From a checkpoint of a small mixture-of-experts model trained on Wikipedia: a softmax router.
Below are experts of layer 3 (counted from 0) of a mixture-of-experts language model. Rows are named router (the router's row for the expert), gate (a neuron's input weights, with its number), up (a neuron's input weights, with its number) and show model dimensions 0-191. Each number is 200 + 20 x the weight over its row's rms, rounded and kept within 0 to 999.
After each expert's rows: a language model's description of what the expert responds to. This comes from a sample of Wikipedia text that the model never trained on.

# expert 20
router,189,221,214,207,207,203,231,218,202,179,205,203,218,214,225,227,207,216,236,198,237,191,173,193,194,185,198,219,218,196,176,207,213,170,190,220,207,224,248,219,217,164,175,178,186,217,192,179,210,187,221,157,173,206,201,194,204,177,203,176,201,191,208,221,199,194,193,209,187,229,226,182,208,178,190,190,188,208,201,199,205,179,208,209,181,195,191,173,197,206,233,202,177,219,176,186,229,237,194,210,220,222,186,172,216,196,180,214,182,208,227,228,211,200,197,173,241,189,200,182,177,150,194,206,200,204,185,188,188,242,200,179,179,185,194,167,215,194,201,171,176,200,208,204,223,230,211,207,175,143,183,228,190,211,166,175,178,207,223,186,213,201,185,220,179,227,176,178,224,198,211,202,222,208,215,142,205,175,173,233,172,210,242,205,209,243,221,219,225,192,215,196
gate0,219,212,201,209,202,208,200,209,210,212,198,215,227,185,231,207,221,256,192,207,198,202,177,183,186,223,210,193,211,190,207,219,209,172,219,215,194,220,199,188,182,186,162,184,218,190,194,219,190,180,190,191,213,199,208,198,180,217,187,197,179,206,189,206,211,196,182,222,182,250,204,208,184,260,223,188,200,184,189,207,158,215,225,208,189,212,185,220,190,178,192,210,211,205,191,170,251,175,216,208,192,214,181,225,201,189,202,219,189,193,227,224,204,164,202,180,184,210,191,160,208,196,211,194,207,215,204,203,147,199,217,157,186,164,205,220,166,203,185,191,194,202,236,185,188,186,148,242,216,176,191,185,207,212,175,186,160,229,207,177,253,188,201,205,188,200,193,192,215,222,207,183,198,218,216,159,191,190,162,203,226,193,231,190,220,221,193,230,177,207,204,150
up0,238,265,249,190,200,159,193,264,177,194,216,186,171,198,203,207,195,206,194,198,189,174,190,240,247,197,179,215,229,210,212,199,185,184,210,225,194,193,145,210,200,199,196,200,193,199,205,194,187,212,195,188,198,184,215,204,213,206,196,225,203,202,187,157,184,205,201,210,184,234,163,195,172,166,206,175,203,197,202,227,227,178,186,222,183,202,192,155,211,195,199,171,214,195,193,198,190,213,200,177,200,224,229,178,178,198,202,195,196,261,193,201,226,217,190,217,195,190,209,183,192,168,203,230,208,165,205,199,200,206,201,207,212,227,176,185,221,203,201,236,225,208,157,194,182,172,204,192,174,207,196,184,192,207,220,204,234,164,195,209,188,207,193,193,246,172,178,180,201,204,178,219,211,189,189,232,202,217,211,197,187,222,200,211,171,182,185,195,206,217,209,227
gate1,215,224,187,201,214,213,204,218,195,225,240,187,164,210,232,206,205,230,219,212,191,232,214,186,202,211,245,188,151,184,201,254,216,209,192,217,235,188,193,206,195,202,169,222,194,208,203,205,206,231,194,220,189,159,215,199,193,207,212,177,237,204,235,196,201,160,210,206,197,188,224,219,194,199,204,211,183,191,215,198,209,184,227,242,162,174,188,170,178,209,160,196,202,167,191,219,199,209,227,213,175,204,183,206,181,182,180,212,171,207,170,163,210,237,206,198,204,206,180,195,200,191,203,214,226,217,192,205,206,193,201,165,214,196,180,197,199,190,203,207,208,260,201,195,224,169,188,222,182,179,208,201,206,192,189,181,199,182,219,171,181,207,236,150,180,178,215,191,180,218,198,213,220,220,220,205,192,163,158,199,180,191,226,185,182,214,165,211,205,203,177,178
up1,180,195,199,202,185,192,205,199,185,192,173,193,228,217,189,211,197,198,210,223,192,200,180,221,209,196,179,196,230,224,192,193,175,165,213,211,167,205,176,216,216,219,182,203,205,184,204,201,206,174,132,172,232,219,188,216,179,197,167,204,220,186,158,196,231,204,179,204,183,212,185,175,178,167,208,218,224,208,183,194,194,222,198,172,183,238,197,228,215,185,208,193,205,222,161,185,223,188,176,176,243,189,206,190,182,239,216,195,237,178,244,190,182,167,163,214,225,259,196,218,193,219,187,200,197,176,198,184,199,229,224,223,186,200,200,192,193,221,198,207,202,170,256,200,197,240,210,202,199,215,177,195,166,218,215,194,217,239,191,198,225,201,200,228,192,198,218,218,198,180,187,196,197,165,218,201,226,189,225,191,206,205,166,208,217,189,232,196,187,195,209,212
What it handles: First one or two letters of a word split into pieces, often in abbreviations and citations, such as p of pp., "St", "subt", "ac".

# expert 15
router,194,184,180,191,182,202,237,172,189,198,185,184,195,210,173,152,232,186,182,202,203,213,161,190,236,212,200,235,190,193,213,213,211,206,224,170,201,213,171,183,172,194,194,217,178,206,174,186,166,186,164,222,244,248,179,175,179,214,217,215,189,190,225,194,212,202,219,188,202,235,223,194,190,191,184,233,150,208,214,198,175,211,231,216,189,195,201,206,201,206,241,214,190,201,204,190,213,204,196,230,232,168,184,217,194,169,218,201,201,185,180,194,194,223,214,202,174,217,192,240,192,215,216,177,223,219,150,199,203,230,208,219,200,195,202,208,176,209,204,176,219,185,188,188,162,178,207,229,191,210,186,193,202,230,230,215,195,221,237,194,206,242,197,186,217,202,196,184,207,182,218,227,209,212,215,208,218,186,197,189,210,147,231,210,235,234,225,192,204,192,181,201
gate0,217,211,215,205,194,202,204,240,234,216,213,171,235,244,175,222,210,225,218,211,196,209,198,196,189,182,220,197,185,191,227,223,206,221,188,232,174,195,213,196,213,245,193,230,203,199,191,186,209,217,196,190,175,209,213,195,173,178,168,223,200,155,203,164,176,187,206,211,191,191,192,233,210,257,217,178,188,191,197,221,229,301,209,193,202,201,184,181,227,178,189,198,191,191,220,193,222,201,202,193,206,174,197,186,200,198,196,225,185,204,182,261,208,234,194,215,202,189,190,179,210,207,213,205,186,180,197,215,189,188,199,216,194,199,204,210,200,184,204,182,202,182,213,183,190,216,228,196,174,204,193,182,163,225,171,189,184,196,219,207,190,224,222,185,220,186,180,185,188,205,194,182,206,208,214,139,182,191,170,217,194,162,175,218,188,211,195,210,215,215,205,213
up0,187,215,210,216,186,206,205,230,230,227,201,173,230,233,189,224,189,184,197,218,195,181,205,195,210,183,212,194,204,212,217,251,213,243,206,209,193,210,204,216,237,246,188,225,187,209,187,192,194,199,178,178,196,215,212,211,153,190,178,209,211,166,207,169,195,173,189,203,186,213,200,201,202,245,227,199,184,174,214,238,200,252,237,197,181,200,219,202,214,201,212,208,194,217,184,199,206,217,217,219,208,196,184,187,194,210,152,221,164,195,174,237,244,222,197,197,192,196,188,203,191,221,224,204,190,193,176,176,180,191,194,195,215,166,212,197,182,179,206,202,170,187,208,200,195,239,206,204,162,198,173,157,168,220,208,190,186,212,199,195,190,223,245,190,206,181,177,174,206,198,192,195,200,193,217,150,203,207,183,229,207,135,211,210,207,227,214,208,195,213,202,208
gate1,209,222,189,203,188,227,188,212,211,196,159,192,220,235,215,209,216,204,190,251,211,211,211,223,204,171,178,208,195,187,195,165,191,228,210,190,199,193,208,187,252,245,192,211,197,229,194,189,208,218,199,195,180,153,198,217,217,191,159,207,196,222,190,200,175,216,188,207,190,207,186,187,187,177,230,214,198,204,204,214,204,214,201,202,192,203,218,189,175,189,221,178,219,204,169,218,187,209,176,187,184,210,193,152,203,191,164,198,197,210,226,210,240,208,184,196,216,175,191,201,193,214,201,185,181,193,195,239,191,242,234,197,214,178,167,249,201,195,195,197,194,191,199,191,184,207,207,236,174,179,201,222,160,178,208,198,203,190,192,212,171,205,179,208,224,194,185,174,244,211,207,224,150,240,211,224,194,160,175,215,198,163,181,215,235,217,238,225,190,201,205,214
up1,214,218,170,184,203,241,207,196,189,186,160,217,236,242,205,191,205,190,166,227,209,220,188,229,216,168,202,190,174,210,186,182,199,201,187,182,207,205,246,212,235,229,241,196,198,230,196,194,196,211,193,225,169,183,182,225,208,184,212,174,211,209,174,208,192,235,215,194,193,203,161,195,191,180,224,208,194,198,207,201,206,199,223,192,193,208,212,190,189,217,237,207,215,196,191,224,178,181,180,191,224,203,194,186,191,184,198,193,225,208,202,199,208,213,189,212,178,182,208,192,178,193,213,217,222,187,212,217,223,213,224,209,216,177,173,265,194,218,195,191,196,188,185,193,177,169,192,249,201,195,204,205,176,144,217,207,180,223,212,206,175,209,176,211,197,210,201,161,216,201,228,201,149,214,167,232,202,160,192,195,170,155,183,195,216,216,241,215,193,178,187,214
What it handles: Articles and possessives after prepositions or verbs, such as the, a, his, their, plus the noun record after win-loss scores.

# expert 47
router,189,223,204,214,226,206,217,213,184,205,167,187,176,207,189,227,239,162,171,181,206,186,211,212,182,200,179,184,219,192,197,198,202,196,193,231,214,215,200,212,215,166,214,199,175,207,190,173,184,189,199,170,180,198,190,211,208,180,216,183,176,187,183,192,179,232,197,212,203,243,216,227,163,164,180,203,188,208,215,207,229,202,219,192,176,166,204,220,171,220,170,209,218,223,199,205,187,208,221,223,232,215,210,153,238,250,191,218,217,209,216,193,202,208,211,189,157,167,216,194,213,162,172,221,221,226,177,188,222,244,183,237,196,185,160,182,213,209,181,202,196,145,224,208,203,218,224,188,198,192,199,211,149,160,207,211,182,220,215,207,204,227,206,215,210,202,176,170,210,207,194,205,209,193,195,187,188,177,215,190,199,213,220,214,191,202,203,222,229,230,210,197
gate0,186,198,203,182,205,199,178,228,175,220,196,208,195,201,193,203,178,189,178,203,192,189,190,197,182,193,173,219,208,223,183,200,202,172,213,168,225,196,211,171,235,175,254,199,208,239,196,180,191,219,224,199,161,183,239,206,231,203,217,189,215,209,197,197,185,213,238,224,176,183,199,185,196,193,153,217,204,230,141,156,216,185,203,181,171,157,203,219,192,200,190,248,206,174,221,169,195,209,193,182,244,165,193,181,203,207,200,199,223,202,236,217,214,203,173,231,195,179,271,174,191,208,195,233,189,189,193,169,198,215,212,200,219,218,213,205,216,204,203,201,171,192,224,190,191,222,179,174,212,237,198,230,173,197,202,210,191,209,209,221,196,190,194,229,202,209,187,210,204,209,182,201,216,173,188,213,214,190,196,208,218,180,217,177,196,192,182,193,216,214,197,234
up0,195,195,160,204,194,186,212,206,190,209,189,218,206,182,204,184,195,195,166,198,205,195,165,233,212,187,186,222,233,193,200,219,182,218,201,201,231,192,204,162,220,211,211,184,192,218,195,199,176,211,231,197,149,203,214,178,221,221,230,186,195,216,222,203,210,207,208,245,162,260,255,199,211,201,214,203,206,229,215,189,170,199,213,214,191,168,218,207,166,181,184,178,198,207,231,164,216,202,185,196,229,191,216,194,206,205,184,192,198,182,218,187,238,179,185,207,213,182,217,156,166,213,192,197,168,239,196,194,209,226,182,171,179,208,199,197,206,212,198,179,184,206,225,193,171,249,166,232,199,242,166,217,168,185,171,203,198,226,227,201,175,215,198,188,212,195,191,194,219,224,194,193,212,196,195,186,197,190,206,185,234,164,188,186,216,223,227,176,208,195,215,207
gate1,220,212,198,177,225,207,201,220,189,189,197,172,199,219,188,196,169,208,191,216,184,190,192,180,160,211,229,189,196,202,219,242,194,167,222,237,183,188,213,193,186,178,227,192,189,201,232,223,203,179,195,195,214,204,173,156,224,168,152,186,212,190,197,222,194,181,253,199,187,186,214,206,176,199,164,199,236,192,222,197,209,220,247,185,216,190,195,226,160,197,206,198,202,184,243,209,217,196,219,200,197,182,227,205,211,210,214,220,228,220,182,179,179,178,209,185,212,200,223,184,224,209,204,187,206,210,202,191,180,198,205,186,173,195,176,208,239,218,222,232,205,244,210,209,212,173,175,188,251,196,209,167,192,196,193,202,214,200,204,218,172,215,188,194,177,175,224,243,191,212,169,208,204,191,222,187,188,181,243,191,207,219,197,178,153,184,200,194,195,176,237,195
up1,218,196,199,225,204,185,186,156,216,226,204,216,209,216,179,203,216,211,202,197,194,225,211,201,222,194,163,199,170,209,199,134,201,210,190,203,194,164,202,179,234,251,191,215,193,186,167,179,183,238,167,200,194,214,203,230,190,171,202,224,161,207,204,192,206,224,176,179,185,202,198,206,218,204,214,235,188,224,167,192,194,205,150,233,208,224,221,188,207,202,214,223,177,201,173,208,203,220,210,211,198,209,156,216,193,186,192,188,183,185,253,182,214,209,206,213,176,199,173,230,199,211,215,223,212,199,209,232,235,222,187,210,236,220,207,204,210,197,176,183,206,171,235,179,179,209,216,225,180,200,202,228,200,187,198,197,194,191,176,200,203,207,190,187,227,210,173,180,193,191,218,181,163,209,152,230,200,228,179,212,200,201,183,224,222,201,198,189,184,228,184,165
What it handles: Short first pieces of common nouns after articles in technical or descriptive text, like bra-ke, ge-ar, du-mping, co, per.

# expert 48
router,189,210,194,213,204,186,225,192,183,180,191,217,219,241,220,172,221,193,171,157,207,229,197,229,222,171,227,205,238,180,203,226,178,174,226,178,216,208,192,210,184,173,201,178,191,209,172,232,209,189,221,184,206,247,226,185,193,225,225,209,198,206,208,207,216,197,244,165,221,201,193,198,188,192,193,171,203,231,227,197,145,224,172,225,168,191,216,193,219,239,155,181,225,204,174,188,212,179,205,212,199,148,227,216,205,187,183,201,210,197,184,181,181,226,193,221,189,207,183,192,220,208,194,181,220,205,202,198,191,192,171,214,195,185,195,165,212,216,217,179,204,214,180,188,202,205,219,210,209,225,204,215,183,233,217,188,173,216,254,186,206,208,199,157,175,215,205,180,202,187,196,181,176,210,217,186,209,202,204,187,191,176,223,188,179,221,212,227,218,172,224,199
gate0,230,217,216,224,201,171,226,212,209,210,225,217,204,200,209,222,180,219,209,196,204,201,222,244,186,208,203,175,173,195,156,183,171,203,155,205,189,195,205,175,228,206,217,195,196,182,194,234,214,184,179,218,205,191,216,204,174,152,204,196,187,203,195,203,190,193,191,190,229,181,152,193,216,214,215,197,220,200,206,201,183,188,232,221,212,195,182,181,193,186,196,194,202,202,229,177,191,206,191,226,190,216,216,253,190,191,167,202,189,159,206,207,199,184,185,230,233,210,216,187,214,222,225,162,210,172,171,210,245,233,184,203,219,221,245,206,219,183,201,179,193,195,200,191,176,204,162,201,221,225,187,197,191,213,231,178,189,153,164,192,194,218,186,195,206,186,210,225,173,188,199,155,193,204,177,194,210,204,207,204,194,244,195,245,189,229,198,196,215,194,229,168
up0,210,240,190,215,211,187,210,191,206,203,217,198,219,206,235,217,159,196,194,191,212,186,212,240,201,210,220,171,181,186,187,195,178,198,165,172,187,212,209,186,243,201,229,192,196,183,188,214,214,188,200,247,226,210,183,199,202,172,203,214,208,224,204,196,213,233,181,184,211,190,187,181,187,228,221,205,198,194,227,211,183,210,184,227,228,198,173,200,218,181,199,206,192,220,235,183,208,190,180,229,184,206,213,234,205,200,179,176,183,170,187,221,192,205,206,192,220,212,230,190,235,229,239,145,202,169,202,204,230,218,178,191,193,217,203,214,200,179,183,167,194,188,165,207,182,226,188,200,222,211,203,217,230,200,230,196,174,153,184,202,199,204,201,200,197,175,198,199,163,183,196,144,185,197,157,208,173,236,189,196,218,222,193,245,177,239,190,177,194,193,220,186
gate1,175,241,194,187,211,218,204,199,210,203,187,221,198,184,206,172,196,185,180,218,165,221,185,187,192,217,210,231,218,174,242,240,206,192,200,225,214,218,198,195,171,182,199,200,208,187,217,189,205,228,193,229,209,203,184,179,213,238,196,208,212,180,225,201,178,198,212,194,209,214,215,207,196,249,175,205,225,195,173,195,194,197,210,231,211,213,207,200,222,227,198,192,165,178,188,219,190,214,176,217,202,198,206,201,210,172,231,198,173,183,205,178,168,179,193,162,185,192,136,185,217,206,212,205,218,200,202,195,186,195,223,178,159,208,140,202,186,194,169,223,193,188,188,193,227,156,209,180,195,216,184,151,190,206,166,202,200,208,213,196,205,207,205,203,169,210,205,178,195,218,200,199,189,208,257,181,150,209,187,189,184,199,213,208,163,215,221,214,236,212,247,209
up1,210,177,216,172,178,212,195,193,191,195,194,206,212,236,206,204,206,145,187,163,223,192,195,195,201,189,181,177,139,208,168,189,179,223,215,216,201,180,189,195,189,179,207,201,201,249,172,206,187,178,197,209,213,191,234,205,187,201,198,184,210,204,185,191,223,165,200,200,183,193,208,216,180,176,242,195,177,195,267,219,205,215,234,234,193,203,161,201,173,200,208,193,216,234,161,160,215,194,219,192,206,193,183,182,158,201,218,200,219,215,167,190,220,211,230,208,207,187,232,202,174,189,177,193,221,183,196,176,215,213,201,244,222,189,224,198,207,220,240,195,193,187,224,226,189,214,218,200,223,193,197,243,200,212,218,214,177,206,177,184,199,201,185,181,214,194,186,188,182,188,209,229,228,193,212,207,211,173,229,203,230,190,213,195,210,193,203,197,149,201,178,192
What it handles: Articles, possessives and modifiers right after a preposition or the, such as the, his, their, first, early, late.

# expert 31
router,225,205,176,190,236,217,207,185,207,191,183,224,173,218,176,196,213,206,218,219,214,227,159,228,195,212,200,198,176,227,166,211,200,194,202,188,205,229,203,198,229,228,195,175,171,161,200,202,193,165,241,228,204,227,179,244,175,202,215,199,202,189,230,211,191,199,237,196,230,177,170,189,184,206,150,189,191,202,196,196,190,229,219,193,172,169,164,166,228,178,192,186,236,190,210,226,210,202,207,221,198,213,191,170,202,195,214,187,206,196,201,224,184,177,195,187,190,215,198,157,209,166,179,189,173,210,178,174,182,191,194,179,174,152,203,196,197,224,187,213,206,203,200,185,188,213,191,209,238,207,190,203,218,220,210,181,225,221,221,203,226,204,200,201,205,207,197,169,228,210,204,181,181,213,200,204,225,167,216,179,239,238,212,177,185,227,168,220,205,170,220,206
gate0,229,201,183,197,205,228,190,225,210,218,191,209,176,168,204,215,248,197,156,208,230,233,168,247,196,177,232,170,174,205,210,204,178,203,186,181,187,222,230,199,196,210,220,213,178,201,202,172,164,218,208,189,225,191,233,226,189,189,214,182,181,225,252,192,209,204,218,214,184,202,207,201,211,199,158,181,198,184,198,190,193,228,211,189,196,200,166,164,209,153,207,198,198,191,171,178,209,194,217,222,200,191,173,175,184,181,197,197,209,190,200,176,179,166,215,195,167,184,216,179,185,159,202,205,190,204,217,180,221,241,214,203,228,189,216,229,205,203,201,193,213,210,173,210,204,167,181,201,197,176,190,184,204,196,191,183,180,214,202,199,185,189,180,182,238,196,194,182,219,257,190,212,228,202,171,216,182,212,217,219,201,222,206,199,218,210,203,207,261,174,214,212
up0,206,214,189,195,195,178,206,197,181,190,237,182,244,199,196,146,186,206,226,209,186,172,217,169,204,216,182,211,225,198,197,243,208,209,220,218,206,207,201,206,210,207,190,213,191,211,169,202,197,176,200,197,165,253,190,169,189,228,217,213,157,170,145,192,192,200,183,162,209,215,193,178,203,191,201,218,222,209,196,248,189,167,185,211,216,169,220,201,183,212,200,212,189,198,226,216,193,186,209,175,170,186,201,228,186,197,169,203,197,202,195,195,242,227,194,200,219,223,218,216,200,227,183,166,233,236,178,200,197,198,170,192,188,209,211,188,239,199,211,207,179,162,198,193,222,186,193,229,158,225,233,213,215,217,204,209,216,193,211,195,235,208,226,195,173,195,218,219,167,189,226,202,192,187,184,197,219,192,211,167,186,198,211,244,203,164,197,198,181,219,207,194
gate1,185,205,205,190,187,197,194,205,232,200,212,216,187,172,206,211,182,187,209,195,204,206,154,197,204,187,206,220,195,232,202,196,176,183,203,183,191,194,223,188,215,230,204,194,211,149,196,254,217,196,237,214,195,196,207,189,188,174,177,191,185,165,201,211,220,205,212,194,232,184,180,212,196,249,206,221,192,222,220,205,189,219,211,238,191,175,198,214,208,189,228,213,204,216,201,191,215,184,220,218,189,190,237,193,194,227,244,206,192,212,224,231,180,182,186,227,197,230,174,198,190,201,201,164,156,158,195,213,143,182,172,210,183,173,204,137,211,200,210,196,240,202,218,176,204,190,203,208,201,183,182,210,237,198,200,221,224,219,175,202,204,237,219,198,184,207,222,202,220,196,193,156,203,212,219,188,232,155,193,191,199,177,198,183,175,205,161,217,193,197,200,204
up1,203,238,178,184,207,234,183,206,215,208,244,251,174,171,234,205,196,184,197,195,188,148,191,204,207,190,211,213,201,207,183,201,190,170,198,232,202,179,231,208,213,189,223,168,206,160,214,252,161,201,164,204,205,181,216,201,187,202,210,210,198,204,179,216,204,225,201,163,219,240,211,218,190,204,172,208,223,179,177,190,198,199,225,202,195,163,203,194,211,218,222,192,192,222,176,206,239,204,176,215,197,205,220,201,205,199,227,207,198,207,194,214,185,206,191,200,208,174,195,146,201,184,205,200,184,190,217,211,204,182,180,238,219,175,238,179,224,205,186,213,223,218,199,190,195,196,205,168,233,216,217,153,183,205,179,166,155,197,199,204,181,197,209,211,201,201,210,178,187,210,192,195,192,204,185,166,154,210,187,194,205,198,202,251,202,221,195,233,191,190,227,179
What it handles: Common words after the/a/his, such as one, all, new, well, head, second, plus superlative -est in Longest and limestone.

# expert 37
router,192,215,181,201,209,196,189,216,223,191,225,233,239,190,210,175,204,247,197,185,219,198,170,242,222,177,227,208,189,193,212,208,178,216,172,189,181,168,196,214,193,165,216,178,183,215,192,171,218,189,236,168,191,157,211,203,186,219,224,199,210,164,220,211,206,198,188,173,181,195,201,197,197,181,218,200,179,176,240,203,187,231,226,205,177,190,231,204,191,205,233,183,200,222,217,209,189,207,202,149,191,172,249,173,190,227,154,208,206,189,217,218,212,186,211,240,200,185,207,176,183,210,206,210,242,196,227,208,220,189,193,168,177,208,208,174,201,220,174,217,220,210,175,202,192,216,192,205,184,231,215,211,173,235,211,210,201,191,223,189,179,186,205,191,165,224,207,200,220,184,198,195,195,204,236,194,206,224,233,195,215,197,188,187,163,164,202,213,208,177,178,223
gate0,198,175,202,220,189,172,183,202,174,201,211,200,220,198,172,206,229,245,214,207,193,208,188,197,153,175,171,171,182,195,190,209,202,185,187,185,180,184,195,207,197,229,229,192,220,211,220,183,172,225,207,188,191,223,189,201,229,191,235,246,239,169,177,189,183,218,204,208,175,216,193,231,208,188,222,205,176,224,209,184,211,185,211,188,187,165,190,186,216,202,217,166,197,243,224,229,195,165,214,185,135,229,211,156,200,205,205,182,225,234,200,169,213,203,185,201,226,186,214,207,222,173,159,190,186,208,222,222,206,213,205,212,216,216,188,188,210,211,217,204,196,205,246,178,210,224,206,204,219,193,183,198,190,167,206,205,209,162,218,247,182,206,223,218,172,191,211,193,211,191,213,212,186,202,210,236,164,196,211,194,200,170,187,188,201,196,177,194,203,203,183,239
up0,206,230,210,207,208,196,191,208,218,196,172,187,195,232,206,178,166,175,197,192,221,187,207,173,244,230,172,238,235,204,197,175,214,168,224,206,221,234,207,176,213,212,196,202,195,156,196,216,216,192,184,209,224,204,230,168,197,209,154,186,184,254,175,223,195,209,200,207,207,194,199,178,219,217,208,190,199,197,190,221,184,216,191,201,220,210,188,190,169,203,191,212,223,167,183,196,191,195,178,225,222,217,192,236,192,220,166,219,234,182,200,230,202,207,203,200,218,194,208,261,210,224,216,183,176,204,181,242,208,192,165,182,190,183,194,240,208,189,185,195,180,157,179,194,185,208,176,212,202,204,205,224,219,184,198,192,194,200,183,192,217,182,185,216,202,179,170,215,182,200,191,197,223,220,195,196,243,227,182,209,186,217,168,211,199,213,244,175,172,202,214,158
gate1,185,217,212,216,242,165,198,198,207,224,187,191,187,212,173,152,180,220,206,226,202,189,206,198,224,202,141,229,179,193,204,202,188,208,202,208,196,184,207,204,173,198,182,183,212,204,225,213,199,208,227,197,186,181,191,201,206,205,201,246,202,208,232,189,201,228,198,214,188,199,203,204,196,231,192,189,215,199,233,191,179,173,199,187,195,190,213,196,203,188,240,219,175,188,228,196,179,225,211,187,204,204,197,153,177,163,195,182,154,182,206,195,202,174,195,202,237,200,176,173,191,205,202,225,210,186,197,184,198,198,179,209,223,211,154,212,204,208,198,229,208,215,215,194,194,199,200,219,210,208,255,223,199,181,209,188,211,175,188,214,153,227,234,186,205,207,198,128,194,222,190,212,194,229,221,195,200,198,164,195,173,171,188,200,160,259,198,231,212,202,212,194
up1,200,241,188,176,241,204,193,204,197,206,187,192,204,193,180,157,204,204,200,207,217,180,206,204,234,194,165,228,179,203,222,199,228,206,192,200,172,179,185,197,182,188,192,176,200,210,212,236,221,197,231,195,210,153,173,173,195,201,195,223,191,203,211,228,205,228,185,192,195,174,177,189,177,220,210,184,177,189,230,196,175,175,214,213,195,205,220,230,169,222,217,190,200,200,250,204,178,216,208,185,187,229,200,164,149,198,173,181,181,193,211,179,215,175,220,229,199,193,199,192,177,210,227,259,218,159,206,193,217,185,199,215,225,205,186,208,208,234,181,240,196,187,199,209,227,180,208,219,202,226,246,201,220,169,213,214,212,160,186,187,180,188,205,187,188,229,201,174,214,199,200,206,213,217,183,204,183,201,204,192,187,165,202,200,150,216,213,235,221,200,181,208
What it handles: Function words and field labels in infoboxes and intro sentences: the, as, was, former, listed, "State:", "Rayon:", coordinate symbols.

# expert 6
router,190,170,221,204,207,224,191,183,207,207,187,202,231,211,182,178,201,164,163,222,190,196,197,190,175,209,168,226,170,157,183,166,187,206,165,198,197,212,213,208,149,175,196,171,205,210,226,207,229,217,220,233,191,188,185,185,227,180,205,220,192,200,188,211,219,214,232,211,219,147,229,179,230,175,192,216,215,208,192,191,208,177,160,211,217,175,239,229,205,216,185,196,210,194,190,233,183,207,167,198,204,210,193,227,215,202,224,175,174,213,221,195,168,227,235,214,202,214,229,217,203,206,178,182,238,192,207,205,213,213,209,215,212,207,185,201,234,165,211,201,213,180,186,195,199,204,204,206,251,219,203,196,177,188,216,213,214,196,223,214,170,203,189,180,208,190,213,246,166,183,203,216,204,205,205,180,203,201,235,173,226,183,167,174,182,196,193,172,189,203,180,178
gate1,215,182,187,200,206,214,153,214,198,228,219,215,208,218,174,160,214,202,191,216,216,209,213,188,201,220,219,184,178,186,197,186,199,194,209,212,219,183,202,201,201,195,216,203,235,201,179,211,190,226,193,229,200,196,158,214,198,219,212,173,153,191,198,159,214,193,214,160,205,200,234,178,219,193,197,180,194,212,235,232,198,238,167,190,251,212,201,205,204,230,176,195,174,202,189,160,207,182,174,188,215,173,204,214,196,204,204,193,187,228,194,169,184,187,255,237,206,204,206,212,210,217,215,183,205,164,228,212,192,215,220,231,184,243,217,189,180,179,196,234,202,198,199,193,213,187,210,182,238,154,184,168,251,196,189,177,167,201,239,172,185,211,206,202,200,202,199,229,213,198,194,175,182,217,198,185,174,186,205,167,178,200,178,180,197,192,192,181,190,205,191,213
up1,213,217,180,207,193,246,197,211,249,227,221,249,156,178,202,236,177,205,198,151,205,204,180,209,211,197,193,201,177,210,194,212,241,215,200,217,190,175,226,189,177,232,181,215,214,198,212,204,164,203,193,167,205,258,205,244,199,165,211,196,171,202,202,222,196,185,221,179,165,206,210,207,194,207,183,192,222,177,177,185,217,206,192,193,155,167,216,197,179,198,213,213,196,204,221,195,175,205,228,194,183,213,221,210,171,173,215,198,232,227,222,183,182,215,203,194,226,182,199,221,197,191,221,178,207,196,162,201,199,162,177,177,216,189,200,202,227,193,208,217,205,191,178,190,214,172,200,186,181,184,172,198,225,196,175,216,191,215,196,168,198,193,197,183,181,191,187,177,201,182,196,236,205,212,178,222,193,235,222,226,219,206,211,184,210,194,210,213,222,194,195,256
gate2,190,207,199,237,172,183,181,178,203,207,156,212,203,200,190,254,201,174,244,205,214,203,200,182,209,168,239,227,205,181,198,186,202,205,188,175,201,173,204,197,225,212,218,192,229,190,232,224,175,206,218,213,240,213,179,243,206,165,185,263,204,203,220,199,178,216,229,211,166,187,186,202,231,170,224,189,183,190,196,175,213,197,187,228,208,198,178,191,225,197,210,181,174,218,227,200,208,208,184,183,187,191,186,182,169,193,221,196,213,182,168,242,189,229,193,199,214,197,205,188,211,186,172,195,181,192,172,216,203,185,187,187,208,167,199,229,215,172,199,199,209,195,248,185,214,200,185,230,200,226,175,208,200,189,194,202,232,194,186,237,195,213,242,206,210,216,200,248,201,175,209,144,195,205,212,201,203,201,209,197,195,173,199,177,183,178,191,208,203,212,186,187
up2,183,232,186,208,209,192,181,209,203,197,227,191,211,223,210,184,183,191,178,246,207,167,208,192,188,233,211,187,231,199,216,225,196,187,194,201,211,214,217,218,201,181,184,235,187,202,189,185,225,213,191,164,190,197,176,172,207,173,169,195,179,192,222,210,184,195,190,200,228,233,190,198,220,220,214,194,219,188,252,235,207,213,194,202,208,197,192,204,210,152,204,162,195,193,174,201,211,159,218,197,201,192,199,205,217,224,171,211,179,173,204,217,190,199,185,186,216,172,190,203,181,213,222,184,207,227,196,221,198,221,240,213,184,194,154,249,165,221,214,196,224,219,202,193,203,209,198,164,160,212,241,174,186,199,228,199,168,216,183,175,191,193,213,214,242,201,172,190,195,214,177,212,165,189,197,208,232,156,168,203,210,202,192,242,217,164,202,222,207,196,202,176
What it handles: Apostrophes after names and plurals, plus final letters of personal names and first names, as in Charles' stallions, Frederi-k, John, Singh.